python train.py --n_layer=9 --d_model=192 --n_experts=192 --experts_per_token=4 --d_expert=96 --d_shared_expert=0 --activation="swiglu" --moe_layers=[1, 3, 5, 7] --router_score="softmax" --normalize_top_k=false --routed_scale=6.93 --balance_loss=0.0026 --balance_bias=true --init_std_router=0.0235 --lr_router=0.00042 --n_head=6 --n_kv_head=3 --head_dim=32 --vocab_size=16384 --norm="rmsnorm" --norm_place="pre" --norm_eps=1e-05 --positions="rope" --rope_base=85500.0 --rope_fraction=1.0 --qk_norm=false --attn_scale=0.177 --tie_embeddings=false --parallel_block=false --init="normal" --init_std_qkv=0.028 --init_std_o=0.028 --init_std_up=0.028 --init_std_down=0.0 --optimizer="adamw" --lr=0.0011 --lr_mult_up=0.901 --beta1=0.95 --beta2=0.98 --lr_head=0.00751 --warmup_steps=415 --schedule="cos" --final_lr_fraction=0.1 --batch_tokens=65536 --seq_len=512 --doc_mask=false --train_tokens=462700000 --steps=7061 --dataset="wikipedia_en"
Below are experts of layer 5 (counted from 0) of a mixture-of-experts language model. Rows are named router (the router's row for the expert), gate (a neuron's input weights, with its number), up (a neuron's input weights, with its number), down (a neuron's output weights, with its number) and show model dimensions 0-63. Each number is 128 + 24 x the weight over its row's rms, rounded and kept within 0 to 255. Numbers have three digits each.
After each expert's rows: a language model's description of what the expert responds to. This comes from a sample of Wikipedia text that the model never trained on.

# expert 47
router:116137180140166125074130086148128144127126084140160170118171139141137125082136108129127133146111153173120142095131098142093113101124135089093152114104148148140136135130116122125139110115156112
gate0:117175171143118117150101106141121122140129083145097123125106131131093139124094102091152162147148118138107131111106118156061162130149079099124105140125165139132101123160119118076119151141155165
up0:140119140128098109121104118183113128146178129105119117102181106096133114146091105158131158155126108127102175112125099152112114104167088132082102126110137110134132177127138154150153138145108115
down0:125153098118138144104122151105145116119165118135116140138097121105152143143145159119128136094113126106112139091128143126116152131179152131163152109139121090116106101111100127115139102121164098
It responds to: Opening of biographies after a title line, covering first-name pieces, opening parentheses, quotes and "born", such as "Marco Koch (born".

# expert 57
router:158105139128127127125140073131118124147106125077149154107154109120160120130107165113136152172166130148139129104095135121129121121179133159074088194066105144118105101171102152120115135149109129
gate0:144118102142117119162154109139123148135158134114133131119116111123163108093110094140186111127125083105121111195127125131150109124161052135118154142122150107112121116128137124102155130171107150
up0:133137104105083089179118131112156148149179109144118107140092151105126107124136066132182126127150107087123119163121114132131105140153106155108168129141157099104124171123128117124110109143142102
down0:177173139119085089121144122153127134142145123165144129148104139087153148124159096142123124149158136112130113124093132087130106135145084166136138154124122133135140169112129100145120142132071131
It responds to: Articles a, an, the and capitalized A starting noun phrases or titles, especially film titles in filmography lists, such as A Patch of Blue.

# expert 53
router:136172121150112081134180142110111129102117125090141129133121125143153158129088144089100108171144096115106125174149111126144129114152128149078079111109150131144136081113178144085137110138134163
gate0:108124135096145151135081157145151150117121145156105102136144155174138143091124122088105153154156144124156104131100138129111142125116149113144117139079131183092158076128133102158113140128125107
up0:134138176096122157126130152114121117154110120089130117143106113149119126134105136193121140098136099139089156149170129126111121115128129125119176116137147081090129164085129161070161153101101133
down0:109128146121122146135118137189114156113128101112176137112110110153154123121137119143134115100126158133157106104152184094113139150115113105127163086114128130118162137107104098118121151114150128
It responds to: First pieces of longer words and titles, often religious or political, such as ad-herents, ad-miral, Rev, Saint, mag-ist-rate.

# expert 46
router:098147152125072120152151101135135175187091082100153116129155123119141130141141131117137184139157145116104123087094136150147105139090122102094123118098121137152124140112079148153107143082080082
gate0:163126174166132138102156117113173145121116129126126157080140101150137110123104112117122136124132116144120141128103062161131094120084125109129144152113143135123140131139147153101083131111104174
up0:131128159142108110122169131112172159112086154103129134098148084132137122131102115157118112146158131169099125143091067144135104095092130101111127155104125151136120129115124153114100140117101127
down0:095155098149131125133108186106110109116150158112135112127130119143152100124144179152097084143107137123116086119158138121112046094140114145107117155169128139131112157129115126125126160110149140
It responds to: Wiki heading markers (==, ===) at section starts and sentence-initial The, This, These after a paragraph break.

# expert 23
router:151146098151172120090136118146137140096126173149132096142180145083131087129141154145139106106134167150151158124122119107148145117131125098147109152112147155131098163117087116108095112116131142
gate0:106123150145132173100149137130138132135132168117112138160116114111150104137122097127100117104142146162170148122162117135125141164140114134123125094127144113076144123127151105146124124117145094
up0:131121116083077141106126152117151110113144130135101164128108122141122126180126106134127132101133132132158148143133153137094144192181123130138120106115132147065131146117154128144097120136139107
down0:104097108151109156119151093110072158171104139135156111174099145071167197144123163107146159124096106141122138191135119112149060138123104156148117118125100128103129168089098135164104109142160103
It responds to: Verbs was, is, were, been, and article "a" right after a sentence subject or pronoun, as in "The station is", "he was".

# expert 50
router:103132102089183115104117150119111109095121122130102118172087119117118161138144130175117129094093131143159138135136118116118122108162079108115128147177117169100123156133143145159076173153078126
gate0:117153089090138145127118148083145104105115129164066075150079175103168127150179088104133131143159069140148106106097108133131126098121129128092086106098128100156132119119142108150109118141110142
up0:154145119127128143091125111097122146134116136134074091163118154101147144127172133144122208107145089111150126100096111123128138115114094108116091113137139103148130143155111095133113123129097133
down0:099141149168133081096081098155152118155169152145191121134145135136123143156092162117152136165148115114077115112133148084133106102122158170135112109121107125131125135112128182082167105114168133
It responds to: History and naval text words: later, early, first, Ottoman, Navy, ship, frigate, destroyer, Greeks, ancient, often following "the".

# expert 56
router:087105132144140100169110123123161127151116128128185131114108144136144151142138114165176114163132157130145139092125128149126162081138138096145127127148050131136128144122103132164144127095124108
gate0:110146103078092106133132156137153106120130141158142154110144123151155144119086111131144119141143143117134153082148118104108107152105126120142104131143102131132141138174138122147136153129138114
up0:135138175101134154085167118144132133135149126128093124079144133148117130122147142082170094105154164126101130126123146112127111164138108145093129110131162123130113126142141113111117113125106124
down0:153135118118147133108119142095146144116115175128114147143159090142116096126091077163120106125154139101095136113108115138124116151123170113112131096098103191124141120180192141173131091153163102
It responds to: First names and header cells in tennis and other sports results tables, such as Lucie after a CZE code, Team, Date, Matt.

# expert 31
router:123102110176126105141121133108131094158118106120140095171147152123158165136152135129114130192120134148101140108138101153156155110162087085151098146166142134146108132106123165137123126130150132
gate0:099173146117103117086121176134119154124081128127074171094109147151136110114141104131152104138090121100133116087071140140114168129142097150130124145164153095118139134151121107182082126161075153
up0:180084088080126147118136112104118131134140166134145103153105101125101131105151127095094104112133125143149121131149114106154121125108164091092115102090108130130130129118115126097138104088151116
down0:112144105147128146148100135102130102172153105156138125091098154120127122151110154119139148151156134121126152141133112121123091172126194146150092158165134053143130092120121107135121106140147139
It responds to: Markdown table separator rows and medal or award vocabulary such as Gold, Silver, bronze, Art, Royal, in sports and prize listings.

# expert 36
router:120126091153146081130105132094173101133127098096135110115144114134152114160142108115115109171169094139113132107166133114121114112126154112097108129136103124158125134101107144108135122113145096
gate0:083120129171148129134132124111125152116120120135125131114137138094127190145173163143087133147069116168103123082109106108102144198085131117151146120156124121129116138138150129143141123135117102
up0:160135123157164098149133124121096207090121153153109154123144111144136144145088116130136106141139153159103102122105139153133144150139142126096126119130135114114154072147158117150136117136107135
down0:124093168121148199140120085090108115158157119091140150128101140115137154151160174128143121106130161160119114104094147081143141116102156125092145152144131144127095107141109134127154104125141097
It responds to: Possessive 's and his/her/your before life or career nouns, plus descriptors like human, senior, Christian, politician, -ologist.

# expert 7
router:165071094093124154155088158119124117144154137125153134155136111081144094202172144102118095102136131156150160166135146127139116101111111134115165071156151136097115138080109113124091143147129146
gate0:176153177132102102137127145127158119134157117150141151121117110160126137108130104118092124148155122089116123132125117132156130132157139103103103143104127113122114114111126105140114132111154143
up0:153102121143107137141116119117137145137137138128117117110121116159130097109157126117103167112174111128185083097150108135097125102091115085159112097121114126129110172126079133163082144125127101
down0:142118171138140114127152112106125128143146092153123124115174137136149098181117149116155112125134134130097141157131092082155173110104180129152110108153090127104135194110095100140115154097122087
It responds to: Punctuation and breaks closing a clause or introducing a list or quote (colons, semicolons, periods, opening parentheses, dashes), plus place nouns like museum, station.

# expert 14
router:118154144165148099127109100176116135144123073131122142146124150170123131138121164155127137106120116124084130071135131122115185132139144135111115134168143119118173141179100079138165134108127136
gate0:103138152172139112168074144097102168132160146144085104130131100124095105127113101103140111116119116088133083127123108104114121131117154126096133153098146133109164093140134110086135167133095130
up0:210159153145133098098117112133108143080122164124151132142127116113141117123191104088117153136141130150174103127132140137173117129146180151071122107105159119096110145139143134144127069104159151
down0:125164138125116167116141136131147122165119116152128133148155147125154083133140118153145131117130122148180137070119108132084120126158138154104119112110102129119088144154147134157143123130145172
It responds to: Name pieces and table pipes in sports squad and results tables, especially Turkish, Slavic and Arabic names (Ş, Abu, Abd) and "(from".

# expert 59
router:140115093093150102165087163142122111153116118142136118105154113099159174133150100160116126135112136137119137147179140149172111088141114165142100155123109147114120126068135122082110140156110114
gate0:130114124115104109113101130102165127101098132123105149117118129112094113123140139145142116126085090106097131122137149092154138143129153098142119098131122138135151081127123076155128105193143158
up0:112157133137137147152139122122114107135115160148154170120117122110112119118148148099115111154114117130142150130095087131097134110139145080164099158095172109142094131124113142108143109126142130
down0:139117121090117121130109137123187156127138191157122150136113163125086123129142142124135145120104137170143124149136107086073082140131114122178143099116115121105156122155105127150165097138126118
It responds to: Ordinals and superlatives after "the" or possessives, such as second, final, eighth, highest, most, often in season or ranking statements.

# expert 54
router:169151095143148126110149117131122100106116141164115125149103152078089145128127134157129081111131103122110141139135121112082118127143137099114106117102126112069135128101087131135136164136121125
gate0:146149128191134138162114107133134120135129155117087156106119134092138131129163134113135108100113132173130172133114117129141153136093099101139130140149145151094120113149132083160107150158179108
up0:151095113144113111096129119104161152140138130164123108123119094149092141114116060079137146145127127151112153108179131138084145090152142123119136126102158136155147108119119140117119113117087172
down0:148149127112096150165118142102129128148116113125121087166121107113127131154127130125129119142183095133086138149146147130133155078094115106076074091120160122148100101077142122123098128119138105
It responds to: Opening quotes and comma-quote closings around quoted speech or terms, plus words like into, you, together, room.

# expert 3
router:152099181118099129131120124143167106130152108137094158115144127123165130153106128132169136120140144092177124130110093145159118081105168122125096136114139095133123157122134141125119129136131111
gate0:126136140169109124142092119103126133134153101090101141124105177147131123097159143132140124166103140160146137119124104126115145091078107152176091152149135104137176122108119131139113135128109128
up0:127136142144113129132139100101120133109118097151137143174137087131144120125082130139131136150121117114137140148156149132144061107148136138133160109129148095122130142099156145136162123134097073
down0:078172101141163117147111132151129127166108154103131129090126153188149113112165142151122111140161132160125133087115069142066112153130122114144128121130085099106134128120110123146150128143094146
It responds to: Capital letters and name pieces in video-game, TV and computing brands, often in review tables, such as Nintendo, Eurogamer, Xbox 360.

# expert 63
router:146144133125145141134151131105100121107141122117115145168096110159077151141100104091124155165143129106127137108128146156142092096103094120099126111107094152149164089138140131129120128141104157
gate0:153117119157126143110104210150154110098117128130085151116169116170157095142134103134118132147138093169092138130091123112176143144122106117145123167096115152144144149137176102132134175135097099
up0:139129144172136187088138112176150142105149134110153105147140146167138128141108099190088151137157103126103108104121146130135126143128122120164103141155123130122159140103181111116114104159105100
down0:097137103156131094136132098152101170154133137129119098110157136132139135100113193123144136145142113125174180173135155120124180119129107127126117138139149097106129114123146138114098130132147121
It responds to: Century digits of years like 17- in 1745 and 11- in 1130–1136, and royal or noble names like William, Sir, Lord in historical text.

# expert 44
router:098149117161142119140122060091150086121142101131097131157158128195137115095136135113117097149142167147105145089136137127131179124115145125083158113146113111121147126192082118124140154106129143
gate0:136160109135085156200103132124143079109155141117136116147121073092117103100120112125112171196091092127134114162154141153127107079101093116069110171139109114149127073109121158116115148160120117
up0:125117086172145103112115113093140156146130097132144133134136145140130108125138164096127143066133171166120078107162116159154183149115152139166158092137103138135167141094138125101128127100119118
down0:156144111120158136102124173142109119136085147116152115099138145131087172130148117120148105098105138148149125153142087163102160172099090116085158089134152154140118148153158142134149168102139120
It responds to: Mid-word pieces and accented letters (ä, ö, ø, š, á) inside German, Nordic, Hungarian and Slavic personal names, like Sch-ä-dle, Gr-ø-ndahl.

# expert 13
router:135121109139116129130096155141103121096136121073121090142145146089124117123166153147134145125114107115118123167096143105153107074169098133112124112126122095141093139143127150109117124157115118
gate0:110117099092125107153106102089093152124175105136082130093139149124137109146153117113138094141133108120088146123113123172144110129130121129123200143083143153122108096127130120155092140135142106
up0:129153150140080069123137166099121084120100102095139174105131109151097114121119104149176157153111132081116099167092135104113104148123146127108146130094111169123119158125119143130091132137157128
down0:161145116132133141171175111118099131134109129111135107145102152162139121108149139103131148162131131113086086091148143139136124131145118130090136150169106110105154098123137092065136156135119090
It responds to: Past participles and -ed endings after was, were or been, in passive or reporting clauses, such as announced, published, received, named.

# expert 38
router:120124127089129154075135120076175097145122143124116163089132136170120104112119110125118145157164114144163125124114109164153113103137144103126119127112101129166148103186132127109138117117107114
gate0:087105105119116087122138137114194137106129176070081150101145135137169136118096085132156143146111122115131109112157099132154121113110137094145114122157115115099129146157155126159128165111152111
up0:106136131119106096139106174134139104141137176128097106138134116112155112145097053113056163151098112107141144132116082153151129106117173158102103147081167131123131130110123147114127112147117147
down0:088118146110123086140102105092104078096170135104117154127127165138124144118132098114137116175145106116116094120137110139103073113130067110099166138151136140130159182154132114116130150157123152
It responds to: Tokens in book and art citations: publisher names, Press, Book, ISBN, punctuation around years, titles and quotes, plus artist and author surnames.

# expert 0
router:081107113138127120090087184112127140122147121115147198133113144097102117157140173092139110121131127132126126166103084118145109149136117117137176109116135121137107143138125139106119097163127079
gate0:117097137145086126168147147119119134053111124159160130146113109143164125151128150147154189111118121147090099133139151130142112131120140143117118105121110116123136117137143158130119162112098127
up0:113082140144115110136141155145135124094097108176142145077105113117152105140131133186170137152108130102071089101089160142127126166114145184082128108123127108116130131138132172079118150122151167
down0:139074124118132139138100159103094150163110111157155137128187099152120171163099169146130088134130143095143078104141156088133095131100150171149121110135155145086162141133125175138160124135116149
It responds to: Plural nouns and plural suffixes for groups of people or things, often sentence subjects, such as students, visitors, archaeologists, trials.

# expert 4
router:137179156122116093097104067120111095136114142121118105137101129166110157082155124130109155155148098160109144132094101093101102141118131086138114139105099140133135159167132105181140104099157120
gate0:127118044091140074145129151164106155116086129107104154148111122104129118140141130160150086140133076135140117151116136125144148142135098128124129122154141156135159097134112079069109134175099057
up0:126129126133124092122117104142129119119098127130098159130073109088111126129130172130153099153166142177107151114089072145113123125171122096134124159147193188084091142181079115108116138135115163
down0:080132158106155091121121071128140106135093150131063109151117096140094120131167180123146101118115096110088140135106109145081095184102148083150126163161086134130177151143067152147114128124168142
It responds to: Commas, colons and parentheses after author names in species lists and taxoboxes, plus Latin name endings like -ensis, -atus, -inae.